config.yaml
n_layer: 10
d_model: 384
n_experts: 256
experts_per_token: 6
d_expert: 96
d_shared_expert: 0
activation: "quick_gelu"
moe_layers: [0, 1, 2, 3, 4, 5, 6, 7, 8, 9]
router_score: "sigmoid"
normalize_top_k: false
routed_scale: 0.333
balance_loss: 0.000826
balance_bias: true
router_cosine_scale: 14.0
router_bias: true
init_std_router: 0.0247
lr_router: 0.00109
n_head: 12
n_kv_head: 12
head_dim: 32
vocab_size: 8192
norm: "rmsnorm"
norm_place: "pre"
norm_eps: 1e-05
positions: "rope"
rope_base: 10000.0
rope_fraction: 1.0
qk_norm: false
attn_scale: 0.177
tie_embeddings: false
parallel_block: false
init: "normal"
init_std_qkv: 0.0234
init_std_o: 0.0
init_std_up: 0.0234
init_std_down: 0.0
optimizer: "adamw"
lr: 0.000873
beta1: 0.9
beta2: 0.95
weight_decay: 0.3
lr_head: 0.00858
warmup_steps: 487
schedule: "wsd"
decay_fraction: 0.924
decay_shape: "sqrt"
final_lr_fraction: 0.0
batch_tokens: 262144
seq_len: 512
doc_mask: false
train_tokens: 1804000000
steps: 6882
dataset: "wikipedia_en"
Below are experts of layer 5 (counted from 0) of a mixture-of-experts language model. Rows are named router (the router's row for the expert), down (a neuron's output weights, with its number) and show model dimensions 192-287. Each number is 50 + 15 x the weight over its row's rms, rounded and kept within 0 to 99.
Before each expert's rows: a language model's description of what the expert responds to. This comes from a sample of Wikipedia text that the model never trained on.

# expert 4
Clause-joining commas, conjunctions. Commas ending an introductory or long phrase before the main clause, plus linking words like for, because, which, where, after.
router:52 62 43 45 57 62 69 17 47 61 33 48 33 44 51 44 50 64 39 37 69 58 16 54 35 39 73 68 65 37 23 59 49 57 78 55 67 75 28 48 72 51 56 59 84 55 54 50 47 53 59 37 86 48 38 56 63 16 35 50 62 26 38 47 27 60 40 40 56 47 43 40 36 64 57 41 49 45 63 54 60 55 41 28 56 21 69 66 36 41 22 33 61 55 53 49
down0:47 53 54 51 30 41 42 51 44 48 32 67 58 29 53 36 52 50 58 12 39 64 57 44 53 62 57 32 59 51 32 64 56 40 79 56 69 48 65 63 50 63 43 52 44 45 44 60 54 37 60 46 15 41 61 82 44 55 26 57 46 45 59 66 59 63 42 58 70 40 41 47 61 42 28 70 46 65 48 37 29 72 56 59 42 68 64 81 69 33 61 41 42 53 46 63
down1:49 57 62 47 38 28 61 45 42 59 63 39 71 34 55 63 47 49 56 58 25 41 72 48 59 69 40 71 42 36 57 58 33 38 54 50 62 61 44 48 54 41 12 18 44 48 56 49 60 38 42 71 56 33 77 43 53 55 39 51 45 20 70 57 55 70 67 53 69 72 82 46 60 29 22 18 59 49 48 29 67 75 51 46 47 75 61 72 60 57 52 51 26 36 61 26
down2:53 59 46 56 29 55 36 63 56 37 45 26 27 24 32 40 58 25 55 44 33 51 44 64 60 61 43 43 28 37 36 37 21 71 67 74 49 33 21 61 42 50 34 30 35 42 47 47 48 40 64 61 51 52 50 56 47 68 41 33 31 59 64 67 32 64 59 29 50 48 57 33 40 59 63 45 69 51 60 78 73 46 78 66 50 35 59 40 70 58 39 47 20 38 44 52
down3:50 57 65 36 34 56 06 62 65 46 96 30 68 50 35 22 58 43 89 40 53 33 22 38 39 34 39 42 20 46 62 38 68 29 38 45 58 48 36 72 40 36 46 51 15 65 44 47 29 48 36 59 09 67 51 50 20 19 48 65 46 49 72 50 57 49 87 60 63 68 31 52 65 42 55 53 36 41 48 61 39 45 39 68 24 33 50 41 56 51 61 52 24 57 41 46
down4:82 56 53 66 58 52 43 74 46 45 40 48 43 56 54 67 59 63 49 65 37 54 60 45 39 60 37 69 60 58 54 44 62 56 69 63 47 52 83 42 60 62 18 48 47 55 47 61 45 61 52 45 65 44 72 37 43 50 71 37 51 44 48 58 68 49 29 53 48 09 72 42 36 52 44 35 50 32 42 52 43 60 72 59 57 77 41 16 51 66 60 67 33 49 57 33
down5:37 46 42 60 45 61 76 51 50 26 56 63 60 51 49 20 25 47 47 37 42 50 16 54 96 62 71 29 45 28 44 50 36 39 67 61 64 39 49 39 67 63 62 50 58 76 46 32 33 33 51 16 77 54 64 81 53 50 72 50 34 44 54 51 35 60 55 63 34 66 51 52 53 81 57 64 59 57 75 67 41 56 37 40 48 35 43 69 41 19 34 46 21 34 46 73
down6:29 45 72 49 21 69 47 47 57 59 35 43 40 44 57 56 49 65 48 15 60 45 57 41 60 62 46 32 41 61 57 47 58 66 48 33 62 46 48 64 51 58 44 49 70 54 25 23 42 22 55 54 40 27 37 53 59 33 77 53 46 58 53 46 25 36 72 55 56 56 42 62 65 57 37 49 38 46 37 40 46 73 61 50 47 55 47 65 42 52 61 26 65 55 47 55
down7:45 55 31 80 51 56 36 57 60 39 54 30 28 47 58 17 13 88 49 48 37 28 72 34 50 70 54 40 23 59 50 45 40 30 65 31 55 19 45 58 62 55 55 35 43 33 45 65 76 39 44 59 37 28 69 57 41 54 43 63 35 33 80 34 47 34 72 67 47 27 71 54 67 10 56 44 71 80 37 55 35 08 44 42 57 74 43 44 58 53 62 35 52 51 46 28
down8:38 55 45 30 72 64 65 45 29 63 72 48 42 63 73 45 52 35 61 78 45 40 49 45 24 56 54 37 35 34 48 63 56 55 66 57 69 50 47 39 44 62 44 76 46 59 59 58 61 32 37 46 69 39 69 23 29 75 45 23 33 42 44 57 35 39 49 51 45 73 37 53 19 38 65 33 62 81 70 47 42 37 67 59 56 52 40 45 72 47 45 76 44 38 59 59
down9:57 58 26 81 20 77 46 69 23 45 55 61 16 33 61 44 52 52 45 83 21 51 27 71 46 43 56 28 52 63 31 53 51 61 43 65 67 66 16 76 52 34 42 39 35 52 57 70 46 55 61 36 30 56 52 32 60 58 70 43 68 55 51 43 54 61 46 47 69 31 50 59 64 47 57 51 79 37 48 38 49 37 62 51 66 58 62 47 79 41 58 42 26 52 83 34
down10:48 45 51 42 54 79 45 74 47 67 68 23 50 47 67 61 54 49 46 45 88 35 62 32 59 36 63 63 36 42 59 61 31 46 50 20 50 62 39 70 50 42 60 62 48 58 62 37 19 44 35 49 39 73 59 55 46 69 54 46 30 56 37 47 56 59 39 34 49 23 65 50 57 71 70 51 67 49 63 70 60 50 49 72 25 29 51 15 48 55 62 47 68 96 61 86
down11:41 32 55 55 56 44 52 51 49 37 46 39 69 45 87 79 80 38 50 53 51 40 32 39 57 48 43 27 62 50 45 47 56 49 32 51 66 36 53 55 50 32 70 58 59 49 66 61 75 28 54 61 53 50 46 55 58 38 53 44 67 40 47 50 61 51 43 69 20 43 46 24 54 61 53 76 44 84 67 51 44 47 46 53 59 47 60 72 54 28 38 67 61 33 68 70
down12:27 61 47 36 46 33 44 82 50 22 67 63 36 41 30 46 40 67 23 53 62 81 58 33 47 48 29 43 66 34 46 58 40 39 48 49 57 27 40 32 26 36 38 53 54 53 47 41 39 29 27 75 61 58 32 65 63 46 41 51 47 37 80 54 60 36 34 77 76 52 62 52 59 80 65 54 52 53 60 44 44 40 47 51 36 70 27 60 33 49 40 74 49 29 57 55
down13:72 44 24 56 71 74 76 45 13 59 53 45 77 41 67 59 53 40 61 58 44 64 44 50 55 78 67 52 38 48 62 47 36 57 48 86 59 35 18 53 55 48 20 56 42 34 45 59 56 48 47 61 49 26 78 32 46 79 35 39 24 45 52 50 50 46 34 48 39 56 59 53 69 58 50 42 24 68 57 76 27 66 44 27 56 68 47 32 23 33 71 69 41 74 75 53
down14:51 51 61 68 27 39 47 35 74 67 33 56 59 63 69 58 28 44 72 34 58 68 57 63 43 58 45 45 62 50 66 41 45 39 58 31 53 63 81 43 19 76 73 66 42 42 46 43 26 32 50 39 59 18 45 54 70 59 39 42 37 41 43 52 67 28 41 40 28 48 69 57 35 49 38 51 65 55 43 50 53 61 82 38 47 65 78 59 35 45 51 64 66 26 13 38
down15:40 52 54 59 29 21 83 44 69 45 46 73 36 76 62 69 42 39 46 65 61 49 63 54 58 44 77 44 42 44 51 45 36 48 39 44 74 42 52 30 60 43 78 67 41 50 55 40 51 34 38 39 45 38 39 44 50 67 35 61 24 58 47 69 54 39 42 49 71 31 55 22 60 47 37 61 57 50 53 34 31 47 18 55 40 63 54 47 48 56 56 56 66 58 62 44
down16:45 61 71 28 29 51 61 18 57 39 46 46 54 33 60 61 46 32 60 64 84 19 34 48 55 64 68 62 57 45 43 59 30 28 43 54 29 53 49 42 48 36 42 40 36 60 65 56 38 42 72 73 72 42 47 66 68 20 42 51 39 71 48 54 99 51 39 37 38 34 40 55 27 55 84 63 46 54 55 38 38 46 49 74 76 37 51 53 72 39 57 57 49 38 56 79
down17:42 67 32 28 49 53 41 37 54 63 84 44 45 59 51 69 57 63 49 61 66 57 63 48 56 54 56 50 24 54 59 50 27 79 12 44 54 29 43 39 34 42 31 36 48 39 36 51 38 70 74 44 31 48 73 47 36 47 55 39 50 71 53 39 56 69 49 47 43 48 48 50 47 52 29 55 47 78 54 28 56 65 49 43 63 55 38 43 15 57 38 60 38 21 77 49
down18:49 36 34 48 38 34 78 39 47 57 57 58 52 46 34 38 52 59 51 52 47 33 56 38 60 48 57 52 44 55 66 66 57 50 51 25 52 77 65 64 38 61 56 45 67 35 34 58 32 75 50 18 58 58 45 55 27 51 48 59 51 54 55 48 59 46 43 53 51 47 37 87 67 56 24 52 61 17 53 42 62 52 69 56 34 57 38 42 32 27 58 44 40 72 56 29
down19:24 48 44 42 78 44 54 48 60 26 44 58 40 53 42 43 02 54 67 53 60 38 65 35 58 52 56 39 29 66 51 35 55 34 38 27 67 53 74 84 41 69 47 58 25 15 27 24 63 44 47 68 37 57 23 57 69 32 33 64 80 54 42 57 45 47 80 62 71 66 55 60 24 51 37 56 25 38 43 52 48 55 42 44 49 76 47 42 60 67 55 08 60 41 20 41
down20:44 45 65 38 74 50 62 40 65 32 20 71 65 26 43 60 74 52 42 65 41 69 64 46 50 47 35 54 49 55 70 56 34 68 66 35 47 36 74 70 43 38 48 48 52 80 58 40 54 60 44 38 24 43 48 52 79 44 39 51 77 74 38 51 39 76 35 65 64 43 42 24 24 66 63 80 52 38 53 39 57 33 48 50 61 66 22 55 43 76 42 66 52 32 49 36
down21:53 27 37 35 64 71 56 86 43 39 50 61 58 75 60 40 49 62 55 32 51 45 33 32 52 67 42 69 41 89 35 57 71 48 61 40 60 48 56 50 47 46 50 32 66 47 44 44 30 78 47 32 52 52 68 37 11 49 31 46 23 44 57 37 42 50 57 55 52 81 54 61 57 63 62 50 41 52 36 71 58 35 30 64 44 66 50 40 38 66 63 28 69 67 31 66

# expert 40
Commas after introductory phrases. Commas closing a fronted phrase or clause before the main subject, like "In February 2014," or "On his return to Spain,".
router:48 63 39 46 52 41 41 37 49 51 45 58 20 43 29 62 54 63 41 49 70 48 35 40 38 32 59 50 76 56 40 60 46 65 75 40 86 87 07 49 75 51 53 55 89 62 54 50 39 60 63 41 61 95 33 72 62 10 39 63 76 56 24 42 32 36 51 45 38 50 54 31 43 63 54 40 47 32 62 59 65 73 40 41 49 17 86 63 43 44 22 67 29 53 59 78
down0:45 34 64 55 68 46 36 50 43 44 37 34 64 40 62 38 57 52 38 39 39 50 31 24 63 51 50 73 49 49 59 50 23 82 36 44 39 84 15 57 59 45 33 44 38 17 85 59 89 38 65 59 54 50 68 53 51 45 56 39 93 40 73 44 43 25 61 60 40 52 61 55 47 37 32 18 37 63 78 47 39 50 57 65 56 56 33 51 52 49 46 63 60 48 47 62
down1:62 53 79 67 61 59 40 44 59 48 14 45 41 34 47 55 48 40 43 56 42 51 55 29 52 52 18 49 49 68 68 67 36 67 44 47 45 22 42 54 42 17 41 39 34 65 58 40 62 24 64 47 62 28 47 34 37 55 74 41 26 49 57 50 50 75 49 47 59 42 58 37 83 60 80 49 33 55 33 55 45 39 35 28 46 43 21 47 51 56 81 37 49 69 68 63
down2:60 76 39 59 41 61 49 51 50 48 33 70 56 46 38 40 53 57 38 30 56 37 32 58 64 44 33 54 30 28 49 33 39 59 54 43 51 28 04 48 58 40 50 13 39 51 37 65 57 54 64 54 54 72 69 21 49 51 47 41 16 69 40 46 56 39 45 29 58 80 57 43 63 52 35 57 49 38 57 57 61 15 45 66 40 49 60 39 45 24 44 53 64 60 35 67
down3:49 63 57 36 26 69 27 71 79 75 58 63 45 63 93 47 51 80 56 76 39 43 44 43 36 42 58 56 58 64 40 47 75 62 48 75 51 45 69 60 55 45 37 55 42 32 65 61 45 55 49 50 31 52 63 25 33 61 51 45 68 52 48 63 61 57 69 36 35 61 42 43 65 28 52 57 48 63 44 54 65 38 32 22 59 62 83 23 78 52 47 36 41 50 83 46
down4:41 66 60 56 32 70 27 77 57 72 44 60 42 47 66 47 51 57 20 67 50 55 35 68 56 53 44 32 32 49 32 42 52 74 65 82 69 36 21 47 62 43 40 63 54 72 51 41 79 56 42 69 61 58 66 53 53 45 84 35 53 61 59 42 56 20 52 36 28 52 58 49 65 66 42 56 38 59 23 47 48 50 68 39 51 51 47 70 69 45 34 44 57 27 53 52
down5:63 82 45 24 37 39 42 38 52 64 28 39 58 41 53 59 52 54 63 76 60 66 43 49 19 60 66 28 30 37 45 44 32 78 27 55 28 38 38 40 61 46 54 42 49 70 68 46 41 53 33 62 53 55 34 69 53 50 47 32 84 41 53 65 56 29 40 54 45 51 49 83 49 35 42 31 69 58 26 56 52 49 46 46 77 58 49 54 45 26 57 34 67 49 59 76
down6:51 49 56 57 34 54 53 66 47 58 45 49 71 65 42 32 50 64 55 53 46 32 38 50 55 41 43 58 37 52 66 43 50 21 45 55 40 30 38 32 59 49 52 20 53 42 57 38 37 86 54 37 35 62 70 30 48 33 45 40 23 44 37 38 57 23 29 43 55 86 55 46 69 39 29 55 37 68 56 56 58 33 61 81 53 43 55 57 38 18 38 36 55 63 35 60
down7:57 55 31 68 40 70 52 48 30 36 47 55 55 31 62 52 44 63 39 43 24 16 23 59 24 38 54 27 83 67 55 42 23 32 83 76 69 56 76 60 77 60 43 28 68 51 49 74 31 68 26 32 63 49 42 56 45 60 64 52 59 42 56 38 58 53 34 31 46 44 66 38 34 63 44 33 56 63 80 45 72 28 58 39 78 94 48 49 58 48 49 48 30 19 55 73
down8:46 48 78 37 41 25 31 53 66 44 55 49 78 47 50 54 32 41 66 58 41 48 55 48 24 75 78 77 67 75 38 51 61 47 62 63 65 41 65 40 64 41 36 52 66 07 48 50 59 45 37 36 44 41 62 60 72 65 68 65 65 40 51 44 33 50 31 58 34 56 45 40 29 58 58 30 60 82 58 59 57 76 56 59 51 51 50 49 47 45 76 55 55 44 53 57
down9:28 35 24 34 55 28 64 32 52 42 48 50 74 69 62 62 56 34 72 46 62 48 66 27 39 44 70 54 44 60 64 75 62 33 60 54 35 45 52 50 56 62 77 39 58 38 25 48 63 57 12 72 61 68 43 52 45 64 45 63 71 36 52 69 60 36 64 45 33 68 24 37 64 48 28 50 40 53 42 36 42 91 65 39 25 59 33 54 33 33 72 61 54 66 36 35
down10:64 22 46 36 38 67 41 56 46 65 24 81 60 47 49 39 41 36 57 77 68 61 52 37 70 48 27 81 15 67 30 32 33 67 53 45 42 28 33 45 43 46 48 47 51 23 78 46 65 37 53 25 47 53 80 27 37 65 43 58 11 54 46 60 53 36 46 32 66 88 49 42 88 76 37 63 49 65 49 61 49 61 57 69 46 43 32 32 56 67 33 39 46 51 54 53
down11:56 29 59 21 60 76 70 56 41 60 70 51 33 55 46 57 71 40 55 47 39 56 43 18 52 73 70 59 15 42 24 78 54 55 56 70 59 14 63 47 34 57 53 47 34 35 60 61 92 27 26 36 41 63 55 39 28 34 46 48 46 56 51 33 72 37 63 64 52 40 39 44 56 39 53 72 55 54 55 49 38 67 50 22 65 60 71 47 51 41 50 60 56 60 68 32
down12:58 33 42 27 39 35 55 20 49 25 49 53 62 60 65 36 41 55 54 44 51 31 69 42 65 50 42 59 48 77 30 55 59 88 61 38 79 56 60 34 31 80 71 56 85 43 42 38 63 63 49 76 67 67 66 57 64 41 46 51 54 55 58 38 63 45 59 60 46 53 60 55 58 49 27 45 53 23 46 59 37 58 49 61 31 55 56 45 62 56 33 45 38 41 67 37
down13:27 49 31 46 15 53 23 42 47 19 58 86 35 49 55 69 50 55 39 64 69 75 44 44 62 64 41 66 27 56 44 53 34 58 67 70 80 18 53 40 48 53 51 68 55 34 76 34 71 54 44 32 56 67 18 39 54 62 58 64 51 34 22 49 48 45 48 65 99 30 66 41 42 47 30 50 54 39 38 52 33 62 51 50 68 33 45 33 47 42 56 38 61 48 31 54
down14:39 65 39 29 54 58 23 96 54 37 52 79 50 31 49 47 51 70 06 75 56 89 44 69 29 58 38 28 22 61 65 53 40 76 54 66 72 37 50 42 52 53 31 81 27 47 70 65 91 37 59 47 44 47 51 19 51 36 65 60 39 33 54 63 33 43 43 43 60 30 49 59 41 62 73 76 33 54 45 50 47 41 31 64 59 30 30 57 69 58 39 52 51 60 54 59
down15:59 43 48 44 41 38 62 53 78 35 25 48 40 38 69 60 69 79 45 55 43 40 49 34 44 43 52 63 48 23 56 42 64 50 18 73 34 37 44 43 79 44 22 52 94 80 75 60 53 43 59 48 53 57 44 59 66 20 38 69 22 41 31 39 46 65 67 20 12 56 40 46 51 44 36 28 64 58 91 39 61 25 66 49 49 70 57 43 48 50 72 36 62 42 36 45
down16:40 39 59 76 38 40 49 05 61 36 21 31 35 41 54 59 66 38 66 53 37 59 74 69 37 50 63 82 49 63 41 47 47 54 46 08 40 64 15 32 58 56 52 49 73 51 56 75 52 31 67 47 65 44 32 51 78 46 30 53 35 57 61 78 36 54 38 43 04 24 65 44 43 63 81 45 65 47 37 47 42 57 70 50 76 49 55 48 58 36 55 40 47 50 28 30
down17:48 29 36 50 63 39 46 47 54 43 49 41 13 45 45 29 39 55 88 38 31 58 62 48 27 64 57 55 36 52 49 48 36 46 65 49 48 31 36 51 20 77 70 41 27 31 60 35 47 38 72 60 48 77 50 50 30 49 50 45 56 26 71 28 80 32 57 45 37 36 59 81 39 71 43 25 53 47 26 48 60 69 61 50 46 60 65 55 64 77 49 41 52 45 56 15
down18:49 35 61 52 19 45 74 69 48 55 41 99 70 68 52 46 60 42 44 56 43 34 62 35 60 31 86 54 81 88 58 54 33 61 57 50 35 44 62 60 52 55 35 43 67 35 37 64 49 48 16 38 86 74 64 72 20 37 25 50 65 30 57 80 75 46 55 39 23 45 54 34 38 33 40 52 72 65 48 48 55 37 74 52 70 47 46 64 32 52 50 43 50 62 37 49
down19:50 60 49 45 51 47 67 71 65 58 51 70 49 24 65 34 58 52 54 33 46 65 44 50 40 68 55 51 62 47 51 12 54 69 37 70 40 57 47 52 64 63 44 63 56 34 63 43 57 34 22 73 40 35 43 48 62 49 51 41 79 74 41 49 37 55 51 48 53 40 38 49 46 49 43 47 47 37 58 44 50 80 55 39 22 56 46 40 34 46 69 56 58 57 56 61
down20:35 24 34 73 68 52 33 41 51 56 48 38 55 49 50 57 62 59 46 16 67 66 68 19 74 53 53 42 24 38 22 43 42 36 54 61 57 34 37 46 20 75 65 72 47 43 53 49 52 22 65 62 59 69 46 39 50 62 79 47 16 52 55 47 60 55 13 60 29 52 47 45 51 60 56 40 50 23 26 55 47 57 70 55 44 63 32 55 68 40 45 57 49 60 50 46
down21:45 67 34 83 37 50 31 59 44 37 18 69 11 21 30 32 43 54 19 47 19 69 36 78 48 60 46 26 53 29 35 38 34 58 63 74 72 54 50 63 47 65 61 52 29 39 80 63 27 63 39 70 45 61 38 61 57 62 52 56 58 80 63 57 61 39 54 48 53 36 77 73 70 71 52 51 61 52 47 70 53 19 34 69 68 48 69 55 93 32 41 47 24 47 54 57

# expert 12
List and table separators. Line breaks, pipes and dots ending entries in album personnel lists (drums, vocals, bass) and numeric tables or tracklists.
router:60 79 51 60 87 23 48 66 50 67 37 34 51 38 42 39 45 29 62 40 51 72 50 41 53 56 29 57 44 55 27 34 39 33 47 62 55 55 49 27 59 42 38 24 40 47 50 43 45 57 68 56 76 51 57 60 57 36 55 50 56 38 34 35 74 29 48 44 46 57 56 54 61 54 56 43 09 55 52 42 42 56 46 50 35 41 34 77 56 68 05 44 49 72 31 45
down0:29 35 36 55 35 34 42 38 42 37 28 60 61 32 38 30 34 30 83 43 51 48 31 17 27 50 26 52 30 45 24 39 35 50 71 53 73 33 45 37 38 24 36 73 14 50 41 58 49 68 36 65 75 58 59 20 39 48 47 37 39 46 39 43 50 54 33 35 61 54 38 21 54 51 48 30 55 42 52 51 53 45 50 41 51 39 89 41 61 57 33 32 42 55 26 62
down1:49 58 52 43 24 48 26 51 60 40 51 71 51 52 21 75 46 59 40 58 47 49 57 73 71 44 33 47 49 32 70 68 50 60 13 42 65 60 56 59 65 35 51 34 51 35 32 67 32 59 66 29 43 37 43 50 48 52 48 63 07 38 29 46 64 50 23 40 43 38 54 47 32 47 39 63 27 44 56 60 43 36 46 70 29 74 28 59 45 44 34 59 63 51 60 37
down2:48 52 61 72 37 31 66 24 44 29 46 34 37 73 38 49 34 57 62 39 55 43 43 32 25 15 46 47 46 61 50 64 45 49 61 29 33 60 45 70 57 70 60 45 49 65 70 56 40 73 53 48 41 70 57 32 30 82 53 46 44 61 51 23 46 50 39 64 52 45 46 64 34 37 51 27 63 66 48 31 53 41 61 49 83 38 51 35 60 57 71 53 43 55 58 50
down3:41 42 52 57 58 37 42 56 65 31 47 49 38 71 75 42 42 29 44 59 26 42 58 52 33 61 67 37 39 41 43 66 45 40 45 67 18 50 42 43 54 48 29 43 44 40 59 54 61 50 47 60 38 58 63 39 54 51 24 72 56 65 38 80 39 72 29 41 59 43 70 65 36 42 71 44 64 50 50 38 28 33 23 21 68 40 37 57 32 59 40 44 31 37 34 65
down4:76 25 49 14 71 52 51 40 52 48 38 56 71 54 41 31 34 56 73 34 64 68 56 29 65 63 27 61 17 60 52 72 41 57 68 65 43 30 54 55 16 45 60 40 64 61 52 36 27 60 54 49 30 48 54 67 36 63 53 63 54 64 50 34 52 35 74 54 55 13 45 54 54 62 40 62 71 42 39 44 81 39 80 38 57 71 57 54 63 31 61 26 31 57 40 55
down5:54 38 45 09 71 62 68 49 51 30 46 33 52 32 56 51 60 62 63 55 54 38 57 55 19 26 71 41 51 74 47 61 33 48 58 44 52 66 75 68 58 38 60 70 47 54 45 52 43 40 58 33 19 56 45 56 54 53 44 55 49 59 32 33 50 69 84 24 34 47 94 50 77 79 54 61 35 76 38 47 83 18 40 54 45 55 77 58 31 45 60 55 58 35 35 35
down6:26 59 55 54 70 72 81 21 49 30 36 62 67 53 58 46 30 74 59 53 52 46 41 35 51 74 39 77 72 26 44 52 44 35 57 55 23 31 38 51 57 27 41 44 73 46 55 50 54 24 42 77 50 69 39 41 74 47 56 29 59 46 41 57 46 48 26 46 32 49 59 30 51 56 53 54 75 51 69 76 40 69 59 51 64 26 53 19 25 65 42 39 22 45 65 48
down7:50 70 51 55 73 69 31 22 50 29 52 65 31 33 23 53 55 44 12 68 37 45 38 63 18 70 58 33 83 45 62 57 42 76 47 48 48 40 48 57 57 92 10 32 56 51 61 49 40 69 57 74 40 40 32 60 56 51 72 54 53 55 68 67 55 80 40 59 33 63 59 39 19 38 51 54 92 39 66 48 34 61 63 44 62 32 58 56 49 22 27 33 73 36 44 45
down8:63 30 44 80 37 47 62 35 36 36 58 63 46 36 47 44 35 29 42 38 36 56 50 34 23 55 24 59 43 48 29 55 67 48 59 54 40 38 24 57 43 16 38 30 55 22 34 66 65 64 32 53 36 46 48 46 77 47 65 51 41 34 53 46 48 46 43 54 22 39 46 51 55 39 33 62 60 53 46 60 35 27 51 47 37 22 68 47 42 33 41 40 52 50 79 48
down9:57 35 68 65 37 61 42 57 54 58 41 42 51 45 35 39 48 56 33 64 73 15 58 68 50 23 59 67 56 41 39 47 59 50 47 52 27 52 42 73 55 35 13 74 26 71 48 49 52 66 60 50 34 44 64 37 68 82 39 30 44 52 63 32 36 52 08 45 30 53 33 32 45 41 58 33 43 44 37 58 51 35 43 16 44 51 55 68 71 40 64 49 58 35 68 20
down10:47 99 43 41 83 58 23 48 39 48 63 56 23 46 59 57 26 39 54 66 63 36 46 27 49 60 19 55 26 01 36 54 34 54 54 38 71 81 59 23 45 36 61 64 53 36 56 62 32 62 51 40 40 56 34 69 54 28 36 63 25 55 34 35 52 60 76 49 71 55 31 57 50 42 52 58 64 25 58 32 63 59 45 44 52 51 19 33 71 41 42 43 54 66 36 61
down11:56 45 38 46 80 43 59 38 63 29 77 69 34 59 42 04 40 63 46 67 59 37 26 83 37 22 65 14 47 64 66 74 40 38 38 05 36 23 34 91 56 28 44 51 77 18 42 15 53 40 62 56 68 73 55 41 63 45 72 61 58 34 49 33 33 62 55 78 65 45 64 47 64 48 33 28 84 41 62 40 36 33 44 50 52 21 77 28 36 61 53 69 46 57 72 61
down12:61 45 61 65 40 28 42 58 42 23 45 77 20 63 25 36 61 61 37 52 55 29 31 67 36 55 49 56 67 82 41 79 71 44 48 31 67 64 26 76 64 48 70 83 17 50 28 68 71 44 51 52 47 53 39 47 47 42 21 53 75 47 43 60 50 39 41 47 61 46 50 64 65 28 47 55 44 51 49 39 59 39 26 58 61 48 57 55 74 73 43 44 71 35 49 36
down13:44 57 67 71 82 61 33 43 51 64 41 16 64 46 48 38 50 73 47 27 76 25 38 47 42 50 45 86 48 61 40 77 50 39 51 55 20 32 54 51 21 73 64 36 38 56 37 56 38 56 55 60 50 43 63 68 63 64 59 48 60 72 40 35 32 64 38 50 46 54 58 52 53 48 77 51 26 51 31 60 49 72 45 46 35 52 24 80 51 40 32 41 64 11 44 13
down14:49 67 35 38 61 38 47 77 42 71 51 72 22 50 54 33 47 85 64 04 49 40 80 62 40 42 26 56 35 51 55 46 35 40 46 54 57 18 68 60 32 58 48 58 44 26 53 25 28 61 54 30 49 41 65 42 48 56 71 72 24 57 45 32 59 69 52 57 43 78 59 57 09 35 49 53 65 71 46 51 36 33 53 47 50 56 36 48 28 37 40 33 45 42 50 24
down15:71 24 50 31 34 59 44 61 55 46 39 59 54 52 43 37 67 61 41 70 67 28 99 57 64 54 55 41 39 74 51 70 54 39 32 32 60 82 47 40 54 29 57 57 34 41 50 55 47 67 36 41 32 56 57 56 58 37 46 61 30 41 33 49 25 40 44 53 38 62 59 57 46 73 50 42 70 51 68 13 35 39 49 65 54 23 24 25 33 51 42 68 40 43 24 59
down16:31 54 54 51 32 63 45 22 70 56 32 68 51 54 48 61 87 50 25 38 51 55 50 56 48 57 74 69 23 73 37 43 35 54 44 57 45 63 55 65 37 14 42 59 81 38 56 63 41 38 50 65 57 45 49 33 55 46 51 49 42 63 74 65 51 54 46 25 31 48 56 50 43 91 54 35 43 38 30 44 41 68 66 28 52 37 45 45 52 56 50 70 29 29 42 30
down17:63 82 51 51 37 46 43 42 31 67 62 58 47 50 59 61 47 41 58 29 36 61 64 27 39 53 41 74 26 18 30 48 72 48 43 53 85 49 59 29 62 40 29 30 49 68 68 63 62 59 64 49 45 40 37 41 44 34 64 51 39 60 82 59 59 65 55 50 47 48 50 44 57 42 32 38 62 64 53 50 75 44 45 50 49 41 53 72 34 62 47 38 31 74 33 44
down18:37 43 53 54 76 48 54 49 29 18 45 40 61 68 33 49 48 67 19 33 21 47 34 38 43 75 56 68 99 48 57 61 37 52 30 48 49 63 24 32 62 70 75 49 50 37 25 17 56 33 39 31 36 45 59 37 40 56 45 51 54 79 56 48 35 72 52 55 42 49 45 68 54 62 55 51 50 55 63 40 13 69 44 53 59 31 47 41 41 50 47 54 26 43 54 45
down19:42 28 45 26 18 66 64 20 43 33 59 57 68 69 55 56 77 50 51 47 62 84 24 37 43 64 63 58 39 48 42 12 29 62 58 59 78 35 33 48 34 57 44 70 61 66 36 43 60 20 40 57 49 52 26 30 61 44 41 41 64 56 47 60 44 66 51 51 41 64 12 40 21 77 71 60 73 64 54 49 39 47 67 18 51 40 56 18 70 35 43 58 39 66 48 39
down20:62 61 72 49 38 48 69 62 61 47 38 47 68 37 46 66 41 50 26 44 50 43 47 44 24 61 15 55 28 42 46 51 42 55 71 69 37 75 70 33 44 52 57 35 52 82 35 56 75 57 49 70 52 54 33 38 25 66 46 35 66 66 56 52 45 50 39 25 45 57 45 82 48 30 69 45 49 10 56 59 20 31 38 36 32 57 57 56 64 27 42 40 40 50 40 31
down21:41 27 64 61 74 50 47 80 52 53 49 51 58 44 39 41 67 59 42 50 46 58 27 45 56 46 51 32 71 63 75 72 46 30 27 63 53 45 43 67 30 78 46 75 45 50 46 41 39 48 69 41 53 51 40 51 34 41 51 70 57 56 59 66 56 46 35 60 55 58 61 86 44 46 52 58 28 38 43 46 39 57 22 27 53 30 48 37 65 77 53 61 45 40 71 73